config = dict(
    num_hidden_layers=9,
    hidden_size=160,
    n_experts=128,
    experts_per_token=4,
    d_expert=96,
    d_shared_expert=0,
    hidden_act='gelu',
    moe_layers=[2, 3, 4, 5, 6, 7, 8],
    router_score='softmax',
    normalize_top_k=False,
    routed_scale=1.0,
    balance_loss=0.00353,
    balance_bias=False,
    init_std_router=0.00951,
    lr_router=0.00118,
    num_attention_heads=4,
    num_key_value_heads=1,
    head_dim=32,
    vocab_size=8192,
    norm='rmsnorm',
    norm_place='pre',
    norm_eps=1e-05,
    positions='rope',
    rope_theta=10000.0,
    rope_fraction=1.0,
    qk_norm=False,
    attn_scale=0.177,
    tie_word_embeddings=True,
    parallel_block=False,
    extras=['capped logits'],
    init='uniform',
    init_std_qkv=0.0413,
    init_std_o=0.0,
    init_std_up=0.0413,
    init_std_down=0.0,
    optimizer='soap_variant',
    learning_rate=0.0033,
    beta1=0.95,
    beta2=0.99,
    weight_decay=0.11,
    lr_head=0.013,
    max_grad_norm=1.0,
    warmup_steps=200,
    schedule='wsd',
    decay_fraction=1.0,
    decay_shape='linear',
    final_lr_fraction=0.0,
    batch_tokens=[32768, 65536],
    max_seq_len=256,
    doc_mask=False,
    train_tokens=262100000,
    max_steps=5648,
    dataset='wikipedia_en',
)
Below are experts of layer 3 (counted from 0) of a mixture-of-experts language model. Rows are named router (the router's row for the expert), down (a neuron's output weights, with its number) and show model dimensions 0-159. Each number is 128 + 32 x the weight over its row's rms, rounded and kept within 0 to 255. Numbers have three digits each.
After each expert's rows: a language model's description of what the expert responds to; "raises" lists some tokens whose logits its average output raises strongly, later layers aside. This comes from a sample of Wikipedia text that the model never trained on.

# expert 27
router:083110125200110128156186168139136196137161142125119152130105150094192147161103138107166123068170194146141138107089197127174153109123126172140106101128135083080090166143132056086161146106167149123130081069129127076171088157136067149116142166107107128120115106139127144119132081143112098145130140132154044147087189072090148168128153121162140130116068121158136165162135122120120139157081151149130104145093070166092135168103146131172089155187120182139153170178104101155116111182107098
down0:112125109153127080139182148127085168154134157118165091166098185089156158113118072132155177052122088142139117161179127153121131107157108123092082113082156106081157103072181080155140146169148134080152071129156156116112143127137079092108141121174153135090149114111123084122172175093067128202133151076135202137110079142076112100076144137120187127113153155125142153112129144191082125137072101125200107109130113068155101151088100106108183143176163131151151152094127087110135105122100130
down1:167143137152141113110120140157166129110134118100141168099169152139127148116166116108103189092127178051151107169156157112117137139118171160146168140079161115144136124160150186122141048161139081131116105101129131113201126125197088146109194082132107175187083115079179092191157071088196147113116145167144147170178160109053121134075150082159094130122085103091111137117150127144146099182103066144065118156132158135119104171129114161098172090100138102121107125138144135137130128146109062
down2:135194154091072115118091131181060134107136140115195139096132175099120120098163110124131144166116075138135152159122148148124099175139116127171065105130113153092139153136123181115096134108083239117115138148143070131075141112108112141145096010118107116114160113139114131203156181158123107086143129079112127131170096185096124067184165090100146093114161092130152105109143157085151145126103111132085138098117162138176088149191167133095117147108119116076154167115110111128170152144108152
down3:087162076125124151100179128151154106064147168127118137146133153119103118138123204092135180150131126103141103179123113132182172133145147095075126126110085155111132141211113189101109081129095114186121113146151101152121079100125082183103145149192152176133105139116092149143148096136120157169143182107126067107110119101084177129124103130105093111165190090176114119147139108075108134148046095169127108134154145133177118183133173115154150126099159076176133063112084098080140138145203125
down4:113154119136108127164099121094095155107158067148103112119103125106191155140165089089114184147140115153114126079117135114121127118094107118167109080162168151165153088059058152043183131132099130150064126103117073121095071091151097157175092113139100166080099131092147091105130134128128098176096120081146162092108142070135146125145106128117077165110129111117124104093103093114119133127109189153121174110023121084139176114143218115115105096145127133131158091127068183114165159146153157
What it handles: Space before numbers
raises: "hill", "mond", "den"

# expert 60
router:117088114112095081091152139129094130115161131140071066151087083116133180140175097133167123080084181136180170061105200099142107156187170121092141163129124075147093190116148107109181167096087137160160109108156178069168102141133115184172103163132129195121120167157125095150168101144040117109143152132141139150117168088123087145114157153188114134074150154166134194135158125127167112124095111110106149166118140158096118160084147124139101104147151143101081125166153123139132085175104117
down0:156126146174158149103125055143148158100136078173133221160160141098135163122117119116127082129122173094152135065164146170123151120175140133185133164138129148134097134153179137128091134121112095159118127152088152118093100134062169061079079116104112170087114145073054132194104145104133129115093140130159136145120164111146121132135107146137166155113177138127144134107127178147134137153142118159216183120033107122104119094130131142099097074117132207166178081107097108155138124201114120
down1:065151145096128107144088118107117112070117146164179180190136148149169114070170117106123081134096107105119207140070137151143124044156117156123136129130139147185139161110142064085180163149232126099146143119141091171204119127113095145110122113078141122105087125088171103158039115085120129107064139130141113158125116129147081100138099129064118062102165116099105155165097161117107174123126152174127120144168131151103100133093105085137190125092127110107126147118141158142148151123145122
down2:128167091135164165165182045205120102077151115164133097169146124149163081104165140145118116138156080140122099083130080126124127105124086146139144134144161153169243151121149177138070108100100143092113191148144130163141080142150103125146130042162100088107116069106076091145085148168159133124152088154132130143090113115189118151139117146134167155100140109154110092191157078141080115153123107148135097158126125139130122159138151140182139067109152091100086157106148109159172098122191115
down3:090154153182134153135178118113132154158163115125113137099156129124138100130136122227126076113171103117095122092082144161121130109114144123084104127107106165102111154155140084105160145122123180103205135161182136105150125122166063151095129147098114145155130124098098085108159121130171124095070103130172122093101143101119115120097143125154140169169151125170131167131118214163121175089123125136122132064117048062087130191164094196112178100082154121121206176176074136159171135104103107
down4:120133116100161151130173122082120089056161125124148145155126118136083127174184150160110052092092136169129094164125148093159131120197203156123169114144160136142139100125120082143132193154111089095118115073086107129104134147160160164171187071067086104123170151149072121100101180094203158155111131132103127141156128105108135179109092103100145149103110057112134145148125133165152128131093130159077100154123120114180158137121164135191123134070123125078163178140157121103173131164058097
What it handles: Media nouns and zeros
raises: ":", " for", " of", " as"

# expert 23
router:165147100160182131174142118185145093131155130131167163135115123106116115108034107101057109053132099095128128123136182153164119151067133129169163161180121155102123120079114108146104119126122146131139123094100187156125073165151132125132105193154110074085068137165139194077062148106107113112105111156163174106098178111122146121145092131141091099167129084122154147154131126112155138126132167129143098140105086219128101160139142124076061122102175143140192174117113101074162141130115075
down0:106133113116182156089110119158182105141126161148122137095095138116073139154134087155093125079123197127140154148082092110172159122100136135105176121048174181135133117156114172075145079134147118118159158127135072157128076087119108092185132097141192094136125092186102156097118083087137170091081123146088160087184075133128094121131176146106157130162166149116167129144137124116171123135085159113086047178140091119171082100098157165158093109095131156092112098121145127188120050142149102
down1:104089117141142206155153142096121170140126116100142059132122132146119147066140150132082163100117055100128082097170146136158141177132115175103147131124126058129130146183107130094126080116116080094090140150141149145074106143215131182184110149120113163083136045121137127086141132100141171159128122123152104118036159103126144191150113120104162150173133128080155152132128114077153132109172144107157086153101107081072111101145143115187112091139111089105172175080113163130127144154175185
down2:111166146086101134100135166165170138150149158128144109099188106187113137130089195113183058122105129120142117134102110189148124103146101116152102076113090161141107101120090216126144110139115076110125095084114163133119152125099151135092066068084228137134144131095137152167114090152114099086098117092113147199100125123116088116161127124059086131141161121115165128147074131110171145073102121104150078160182070109156200111105152128102089122114146129140153092179125099161158131148153184
down3:149138167149086134128115114158117167118145124127100106185109146109154162164142168116121106164148122165149110177138125132094142209126188128105092131129097153137119076111148108123101068100111142099111070132145135112090174183127150147118132195146120096095087148154163167209074147121047156147110187090156100149050133128118124162120085186109191078137142108133137130122127142171087145105129129201146172118069162076140105169152201106090133136133165132143170117065134089079102134123166130
down4:135179158148161117109144159050139113111154105135136149176145071209125141145097182165171057125091102060107152176125137184117151103137176133158143094128113123145116122097139129102130116136116066142115117191095101163105142155112130118186137137124114102165128104163153048128103145135110155135152138150159157170112157097137075130120131069114114093137152147106077036129151114088121156095123120081070161122207151131106175066101055139121102130137102111113121142100146120082044122163124145
What it handles: Mid-word syllables
raises: "z", "zen", "ta", "ties"

# expert 17
router:150089112108095112042158136153117141150065062125137104135126094116144113148148195101163110085124184134147164105119150120157088069124136134176105121149162136122108132123160073135164098085173110105144080063166120081177132137148096132156125121143109148158107103138125078210171070123067097129123099123140099128181173063089118157161138100139198138104118137131128137150114167119145135100101095166127126170100091160148130125098130083161146150165106187191164146172164104182097081193101113
down0:128136175155098130096188043098136143106112162122097130067081133136176091141083115135188159167133096153166127092132157168077083136161136146133148140120123068130085067153161119149115140128118156088121127185102167180110102164115166130194095082191178110105155136140097107156117119096092169125133101178194145152080123152148081155081101094162108122116111098166120113150117100089120160084123129105085193061143106131120140138114102155118102114097091066146096123159094125093194189135106117
down1:137193117096093170119130164116155105123181057124107180127120059115140096116089152144126077120166158186114158135123138132184093114074096143098082164112115097130174131081098173102163110180058143089116135125180090087125090128089131145071174137174139159154189115164122119111136160187118153118150077095137146172188161147126179124180137131124075128108075098131111100123142120101176110081142137135152175103170120156119108119148158139096119110120142059153108108128100052067099146162142103
down2:148191145154088107106154108086102123089159115079155095098116134117153122055107150052144119067100086151140104114113151116064110145105108174104117126097129162116046159114117082135170098149123130170090189127117109102154170178164147080181151129131068135079124068141145154122102136146160134153192067161117145083100172171114108088168150147092100102156133085097181155165125102093139146144108074126121102155137131137112163128058123101155113171084180076126121156146136155077124105140149180
down3:177149128147156068098096138082129091147080073135138128082126134125163194105154117055164159113080142152142147136164115143191083091142146145233160070133114112150125157135162116113070121142121102108122115148102176101119138115118140152151128156101158082143147082118149156185088165101146137084121162086124093072156088125161116107140091188107117107114124148089142112144143176155069186168091150099119152102166135102135110068061147191144108105140099058135136090122119065153164120160137113
down4:127161133138148138079100149142115101174124132147078105118188116118107112127175120109036118152112133151136088088072162150102139141151144069089161100112171119149079078139127084089120165092112142091170185147158133105105181094153144183174066129142119142095179135123172103151123102196132139084138132090153183130108211159151135124151122110162138141066132127125181110092076095103069110113118104087067148153091129112120154081095167120186157148128153130172109178176167142118083135132079131
What it handles: Title-word after article
raises: "po", "pur", "red", "pet"

# expert 10
router:120061091191089137099157144096128168155078103136097120155120088070131114147136116122149137126121189133127120101130154066149121134148153123128102124166154087089123201146197131101199166093143138126150086056157100063192133080076107172138115125159136148124104109166153077151163108141085110150167194106112086149110183066082102162089097103163149137137131142181124126142104118120170084087134116109124130175113144137127073159117137093113123167182110171143127158132124069177115125186094094
down0:191131134085107163138139151162094095090110123122117100197175139113137127103092086162070126123078068162119113132125144100069141115097172078117116083112052111158115137168130077091144151108167147119097071183103144109117136138081126154158069127149154121199210173173195133190101149156132123173166144168135095121087127169153133110106115123114107145186130086080116103154152106141077099089102120143095118117124030135200147135109142141121141125121142144122144101077134143134135154141121076
down1:149123163096136111141177133177186100133140197108154071114130157119152114087083103106131111126109178140126146162120159151138124147161172077175153163151129152092117067113106102125150062128155137134109081132165141177171159127147086109147126174132131091157149071158167078082090100076085130115084081167137084165121157151125068122115145088076167060160147169118145102097105132124147164115151142072116149121126129159105182101215157147174100069099135158109167148129122124156149177151094057
down2:129159125144091117144086146105109106166122077110133135074143064119125146063127109165095148131118139085110141141147173093084118195140141105130125117123137116104137127185136142118067100105111129149123071123140124123132123110099102220112045126125109150132083082170123163141055154075084096080125149116099100139199072109062146103117125125153106171127150073113118150115067177117127161086170156121101100109172106119111166203180192146150138102045119134152102140120120109174145091121084142
down3:152104103123131155141076089147112057061149145113148172123140102120152108103197171097169104136163081169143119094149064145106104114109095108175168070114139174148045119113120100171090097117193090142176122153097122159197114156107116138063143171125166090178157121088117146120114156073099169159144124126121108102132143145121170163193130157133097121106139118105181167096087171114103066109170091139080109161123117102136124101117110081192123110128119063119136130078142132121108124153100191
down4:090100163147150171108208165116157130142177189184108150074122120137121142182107147150145155127138131120140090054120121153091173164120117163162067131180128170130113085157133159143139188123113149117157144119133180135147166148100108110089099169105141138126123081151109144106123124175078108101101136140140065136115174046116126044134113159176119094134162190164086154090140092121135127145174131146170119147069076107135122116142182174049138097128100138145105126140094073173177132162091109
What it handles: Digits in numbers
raises: "cia", "cultural", "citation"

# expert 54
router:060189109129218115113105175140096116122142125052130140116090126154151161155124140162157133140092147081154163176161126106188144170080133142126138137166138094125163175106090109173120119130131106095109121119125120117137211137112081175118150113103139138151120111126129101085112089145172111064157101129087192143101079111132124096133112117144157137129080090047093177177191127177149173105069102127108126142177091165133126142130132105091127197090100085064093152139143127152155118136201130
down0:180142155056094138096102166138093167124158133149140129172135189159150153111107092189127095072083131141075146132079153158128152164130141113103108201097112088092140163114077129101094150133155147154119145105100092185152084136126129176144118069106127177163106141117181107160067192197135112163097160118146150188145110073187115174153138128086150178150124151105150139126059085104103119170151122130156070103185173117136137122117073131129142123100088102156140129126201136117146165105162133
down1:108189055139125139126130128111135151127114155080112160155113177090193092106078147118122133130154150163183172182108128104162146156141127159109051127149143130122136096158058070107128088079180131171091113106083137109084133124133091111115155124167117128116177167077143179081149141113113157106182122138144106084103186153087149103221138087063151183154132118097105078094119140073098114104123122132154170129199177093149131139107141081089105125107145144127103071123124154118151111165150082
down2:214100158131061121140118110118099074159129121174138082143112153135180095156170114061189066128114114115088144160129127119139053133165156114125113127114119159080163155183088157102157125079109126115144168126173146136111171133069136135107063164204177184124096096130112089160112145118145152202084188081140129113140109113126118160098134086092072134149100147084186132084121149144123138148144136152159108128080060147111128105127128060142116131121135109085081170094099169121131111115113159
down3:107123147107118149117008143069091146158163144095091124179136123115117119128117099115187140174186140068161112101079080101164186128073110172155131154091173094164135219115141106064110130135140132158212157166134164133146134127156172108124045095116148112155128070150122117064106092134140118126165124125122142124143075074125102096167162097144152131147141105104115160108085138116125145134138147113145149117119134123093184100171145159094066157195121123162145132144143139166174121157112144
down4:107120155204125139118149149127159143140120112077125061117083108092114185088085120146079139133144175078126125149098144098149149131210071154135129103086170115204102133155095102130152143140125126127146109095116160109097165108124122195141048159135078203112143109083144137169113128140061139131127126152117084130153117161097116142129151131056180086146110103111138148128120131123123168104185015162052134121095119126152119094177102156144121137134148109161075128164086129168149169110161127
What it handles: Section headings and tables
raises: "\n", ".", " ", ",", " in", "=="

# expert 45
router:095095097177098100071176147115136138145138075098099117170126112058160104143147126099147148163126223125175142093117169097156077115200143134099122133126135099129079175171175116095129153079113116119187092071161058080174164087122101168149110145181124194143108118152158085164149127100101117131166166075106091154131152087065107122106099101167124136097156111185111144140098099144114137076116130113139136163108159170200148175123150133108133162136126155140109166164167102141105121176141106
down0:124133149096105163141182101141118145119131109124093138141127162224097130122121112128160118105159060115151111150143152144124145152110131155187166041132153112130122129168135191053085117146089120133102163124069141176136202061154126123126084102127147125134149071130117139135090191151131123129129117108156097144104134121128121150118081149103116175107090149141123095132185049185140127179134102152162167109118162078161190120140124080153156190133185122072169154208138173180140125106127151
down1:169083084145042080037115096154110093114146077129083191163110181107132129074145129124139147150180114072166157104152125181152129154161133133149090144108137122113099101129145149134120112167082095138165139108156155162193147101182156073128122106102139162135096102162079112139149157089101125104080142184082142201103079126108156099153124111135151181096110095109098112104141159117173109090098203102111149108118156161062078113177090131147117114132154077141141113154108113148107113115080166
down2:109157148138150069141093073175165104115130088118150101147109137184157120075171120160130093107168156120111161096139135085171139160120159118173226145139150187106140120140115104108177162106125159133105111170042126128147178136130169218098115134086110110217103095119124131128138111110068121115177169134081166095173133097170108086139130088142110145154168137104117112124103110171085161125110115116107120152152129104079084148146102072156103151149156148134181119070159180125129163177072100
down3:143102118215163078111176112111168097147113075129118136154128154105157126134131087166138126137126150137140154082143114124182161122113097045174101105102093121150133144109144104140144119074133120141103137144119129091097238117128134125158073146066181114122123118165166196115072183106124071119138115151157148129135108161123104187127070152108162136153131124133092152128129113155127154144071154108078107161138150141154118170119060218120128144103103171065078078076151132139152105131063091
down4:216118109119139157129126133095122142145165169099123071112100120133156124141168159146142077111070147130141138178116174063156120140116099092142076075135107173078123171152141107176148152064094125138183114186121129102168169074061154126126089150101186176129104107165144112111159164155111116096204131121106126159096163106097133068142108172115173098140108092107107167095133157056180116112116111181156131121125132155113154087117108105074098140124086139096112118082205153156091164094118150
What it handles: Quantity words, adjectives
raises: " office", "est", " Club", "aire"

# expert 53
router:122125140109082197138138132157202097129090146130094141073084129158116090136091165145102136162131067180165182092174111125053127141122194118209161114129125116127099134091159080114138177186141172087129121160091161112148114123105181145108058103108139153088098116150132137185073140135143154164066134143082126158157140118121088154097110102134131055179113119076202173129155119139172092157084153126149161185155175119130129104111151148147102072127128130091162151097123131117157147129143138
down0:132125106178097133144037114104097110129096125145165153070111063156134124100120101096117115104103115099132179096060133111072112102152154041134120151181179157164058168095151123105087127115146132169086144147143095074124164180124102098124098090165113055189108124138106151139173155119101162110153137170133145178160101107149093086097161132128151108130144197152083087094113075134121131147126128148164093132105108132134120109085191122131115106085143162177162166107080109088115107167145194
down1:110111121173108117115204124085114130125089122107136121057125161067131162136116183138100129154050108167119149114150130119161190132143082143128221115114160132157144162115145128092153137161147132148151202101144178136097097141169110158063179043151125150159128161143129133125098138097135090133206109122104124142159092165155151109137188145166146144130133121105166209152159139159095142101128133158136141136150100109060132105146152078098091135132100126211120150172169128080184107151172136
down2:112134090129138122164108102116152120098157039073152142093139176087105105148142166173121064135140131121178128140133143079171123160136130140108110141098186170113122209113134159121104102121040101098081181134125136160082124135098097141141148063122133126124161122133159102117061124093117115124133108096080127032135155069160112150105155117089145135052089152153100130136106117121136168126125130083178141100161101159049078187142107153118120068153107126149088186142114175129100157157099109
down3:113133189156082117118180113089097221093104132147167100177147075131147129124197086112095140143129171092152168153127152135142069125149116123081134078116066124122156129110084117127120116193154143131110042149112073094107141136117159096146184141164110141118128108127115151142133134151129179233119121083155123022118097108140135148123143104133190173108089169127180128165148112147127142109073143125164174090111102123084117155203111128102112098130126156114096114151123131172118145108100161
down4:072131175110129103166175143142151116163140100125156097166074129179148125150102068136140129089141136146130177107150136122121139184067106116202092126185152119125069097173113157093128160125206125159163146107079144116178171140157132116168134092174108107069109116132161168077120124090081106099151160177170125111105116114124133134085158110135106110154153092107164142133132146173126108186109095103097201170154189141119158137117181134122048145129115122102207080086145142134126132188124077
What it handles: Second letter in names
raises: "ation", "ic", "ing", "ting", "man", "tic"

# expert 32
router:087128079110114104089148130093139145118184149130113130144074157131126119169155194119167185166139151106172115099121141068190084144156133151083115140105160093088147186161084118165147170097130146162138080146174173120170163166117098158119141111096136148176162106148106098092122101166133131132182080090101162143076118105151142148093099124155158112121078067105136125213150076141145078129105148123176118174193146161133126192168140127130108150149086177116124130209157142185160166112127092
down0:133138123220179120173149145100120190132064089116106187081136135116150135080172054107148099153141172140108161111192107122087126138135148122109155206146144136180190147102086154191101163094078126144096086096113106113095116137106161149147115140096103170147144158169116110114154130141161145125113130120144117102120115123145154176164160143116162123132062123144115135143160061148130143130137097164131164167118104088127135170099201088101125106132194117058080071073167138138146122116159066
down1:147140149092095153134160124120139169189097122114142114113129190131129095081175106087094133111059129145123109134162121081146141100196156112127116130076138227177077160084108069137149115128110117163080121120064078145091154100119108159167175167116094147116092155169064185135076145107114111115184122120084150113088150076118157118154135136118083151138143090074149142175160116132123132145176152148115117109132168103106144126092120152123087159128101172052139107152204086114164120195140093
down2:146140131139115109143101101191140167118178125171183113138199105086096132109129100166129120107111085131157118142153084133176110171122129175149173078117161128131134114137194129095143150066169157103102114063108164134076088146121142141148104076108112138150164081160134155156147173144163108168145166073065206154157139120114102170132217103145157126131094137093123108142122039163144159120125147153128092085110144077154132200131083162110119151103095108139085127148102174093107108138062167
down3:099130062147116170080167117086130142133098168094096184165178116108142143099080127160158163142112178086131122143188103097152175131170163140160072106126153101130116139083113164119099160134091125169160153067127115113171126092085130157103132127155105171104126133231117097126123148146139106049142097143104137127104169075133100163113131131153127117085082122152072111112125106095088191152128116095173149107180081147150120108088151126050146079160182149084133099118157059160122187138121143
down4:169112095136129106111153154074131089128143124178106116125136060087121079097124157115161127090126132167162059103089097149090233164167141080111195176069187102129173141111117120143104134119142159145118162125150099132139105206174159108152183140153094029113136121133169108113142117115128124104123137133211105155125089162177149179150090130145087107089110103160142150174105119102151053141129144149089088178150152131091131121154116125146128116137131147125132140158148052120119148135066132
What it handles: Attribute field labels
raises: ",", " for", " in", " from", " to", " and"

# expert 8
router:163144124053110118088056150101100118146151106111150124161103061105166152111176148094127142188065066084125156151157133086153133139139132112067125115091155130128126158123081141135154096150082135160166101123161192127145102095178117140156129106147119136104105081165094117177111097138131128105131127075084159082159051113091148138128109154153198150100087106098115133158101177161140206117206151139127088138157172092143113159165153133131097139124056107106136115132192164182149145092087131
down0:151139091131132077129151101156168134073166161144132132097118113182141152126092169133114185098080097128101135186098130055125085094145165178124115081134158113186086177139182081175127130088160136182108089171138155156134086105135118150133132167164113156073131078125127088145123165128147103168177167200084088132147144163066119133149117139188164145114193099146086186141116120147131176112105152150071142105102170157155131146169124185142133134141115140181130094160143190147155065103138126
down1:096141119158096123141084150072178177127115109073094132191175097181150137146128155100058074138045168124210109098096156138120159116115100117160109105169112097072104140125109198130073114137121146106129147139088085102093138126178202106095102174141101126166123157128133122126140137198153130129093135132162137163124104131097144121073130167068101079219138110098131152134152149149116115210111102128180142157154125171099116113110131138139113118115172180095091098163104146168141113100101113
down2:121122136114144157108150114090152133134184102127143113173132165138086127111140180164157096104117173180171096103106136071135128112132082105148195140084174032166121033158102138150080158154105094125085179132138094121135120112113142175131126116128069148112100094056155167145142168155082110113134078116095134170108100177142149078085150173148061106131119108146071117123143151145163152149151155115122124155141154185165178104109138166170137065141117123082151104114117115076142062162154173
down3:172131132184070174192096155145155141186118140165100172127097133147144125111078135049170117125094129124134125102154130113166121066140100112160099140101095106095107101139166107116088125103117183084046129106154139129124138144107161139119129182085080185126148174132163147097100162140099146138223154159121184145155133137146109115150100117151126121131140075110108106129118114149178058126079149083138112157095103139093152180110077090077138109172105138144211188114178107146109089135148176
down4:110080102169130136054116140185103112110118149117164129129143124115070180129132126091083099171135054096125155149157134097115112068135171106079143124175119102182114185150138189113154138094112150145187177115122173170178064130067167111100108135137093104131115190164103129098113118159150104124125188131118120142138100154144148182138123120121116137146139078075143121128071185108147152080157163089107169095154143141076124122219089100131155186126131100187104130110162153109086159138081102
What it handles: Kinship and role nouns
raises: ",", ":", " and", " ", " in", ";"

# expert 41
router:062089086132078159165094153060152118079149177163132165145084136108133099143128149125155098119184062132120183090101103093145136124186138162134136083178133100113077071101171143115156152161102161069081144073152118113158090142096098128084106116069192146115141088138058164118191107127118123122118109149097070160139197119108103118125147104130117103144152162122134099084086094117149194134146152141111119132093147112152105099156165123164165160114095134172086182134076143114106106143179172
down0:151137132077068109173100142160146116072188154195153163200105093141113171150140134167102153111153114135167127112154061135153161152112137123115113112102178121141108107142185125087114182121168156072144130027131098117114090130073162127140127148171112120104108098149101101098084137105111095111193144164066105173111152087061097096087135095157075176116126118166146135090089125128139114098127111086141142126132114137155110112153157132133162031105115113164157130144159081177160085145102080
down1:150135146111143129125134076110089181132113124123109139119131137092103105120096139132151098098152142139150104092116170173154079110063180141115095113128157137166124163140209128088103133136053037158113139135148122127156104134153144134145107118102094099162210046147207186126165145131145126160092164162174133150192116152133052089154067131114114136119100172137113150107176123117059192157116170114116113125142123093107141090106194127136166120168184143156166153162145118079133147159175132
down2:125189117142146144138061117119067159135124148118186152125085068164125188159099126093124051055149159119141155134128151107100149137097125155095118153115148049120112120097075153201084149080145122126126137146160111162104121090095148133100127082143060112136090136118121129048123059137098168074121053177154150110078151093123120110123072127110115109141168146171094092093125144110151102130088118130086137141163111175126089090126059152120121151119114093099138079077110105174134123153147172
down3:125151108202100106099097169147131144084170096128114089100091055110114113089131160200152068169136069081117169111134117126122116162139124120110095151048135132149168131141147147100090168126130138108162097186136093144143165094108092203118146168124151089176200172126135138196111128161130128079129142128103149128134101140122122202137086109163142133128161107116087115185136189138152166174135138148157109165111057115104122180168148103143170044110102106140130124146140114126173111134186087
down4:095113102120135160158169138137129106137111154118148108175090103086116128098144130153133186195142091136132032071115104183184174173184166145095180119131158140151161157116115137126125093114144160161164098156175169154149121118108165148068181135158145139119109149118061147144077132148100086078110119141142123184057064146112059165134054140141101144161181151123156142088122116150095069097142155118147162110140090110151146108088071083188081160150094136131156165142139087115132121139127131
What it handles: Name-initial fragments
raises: "in", ".", "f", "w", "er", "v"

# expert 40
router:141133099158095151158134160146163098111089149093174095170155169091143097164059098101119141077158133117175088155106088102155161055058170085176125154120149112108172173128175170103166150124101137082081104081152107124176127157113125174115153134127187099111168126092161103083175175091095083129133187149125119178172124164105143171109119089125091172091116094099169089171086113154134116143116077146114120119114101087153094087142105118102134192156138078154114171109097111181096101102113147
down0:198159112133077129175149089069169115111137149081113135102097138098138105102113107081132089183082097138087104122098100180157166156069191156161123087082125141152156191101188113133150139127148135135163116124122111145110085062100134071135098120119101127184149126152126140156127131120144133112083141093098087154081128126143141198105088081101126201088150164083148172112158095188072167115157105153107129092100097134158113211162144144137167101133150103149105111098165140167149090065159127
down1:132124153144152099107184148136145143067150160124143143171179089141130130135189111147067075093090113126135097094081169132073173118118073128188168129144158145119108119183121046120081180074152110138105152162108115139121160141124119126134105150150204115114114115154055158129125105128127086123147115134048102088109116076197146115105137165198105162120137171104110134095110165150145093169136124147174117107127144145091132104162135169101088172143144184175157189137106076118056161162117131
down2:160093143141099145097078094119130120139137169167114111137130089146095079136110076105150139153141128130121105152141101127150151102091142115111160169102141126101165239134181148133182104141106102123126080100139109163137097082149157101097200148165116115131119106131156120107138132121121106181058209124150073201095112131102071190107115148174109165093116084152115119115165031131125138100162127125105130094177081106113130116169094177092141147123145067109167106082136137122115058181076149
down3:120039053114127085168139160177123135126160115097157102069127140162140197136163062107055135146141124097109134202117090108136096119132129155106158151115144099097142145115133125128147100128125091088118157093136153106139121101149137125153158137162142127117120103064066129116109159152140115168153121226199152117184134090141132207057106143132125127138152086123120089160149121097152122125139123117126138110166154088109083152226164115113141088142124115214125130179102105103130096178167132
down4:178077169148117109106181144082119134130195099142133151136172097122160187118101138141134162108115061083102169119169091139187143156129092158156077080132066156115136095164117164166141158128107121099117106202165135165083108081121100117108188138112147139118158155134109115174108129063128143079123188177158127155119131103111176159143108150105088120124167195077098126144145113145077124119068097105177151112123112150121172135151153130070136035153142115192104091160163093128167101142133136
What it handles: Space tokens
raises: "ry", ".", "ris", "6", "em", "?"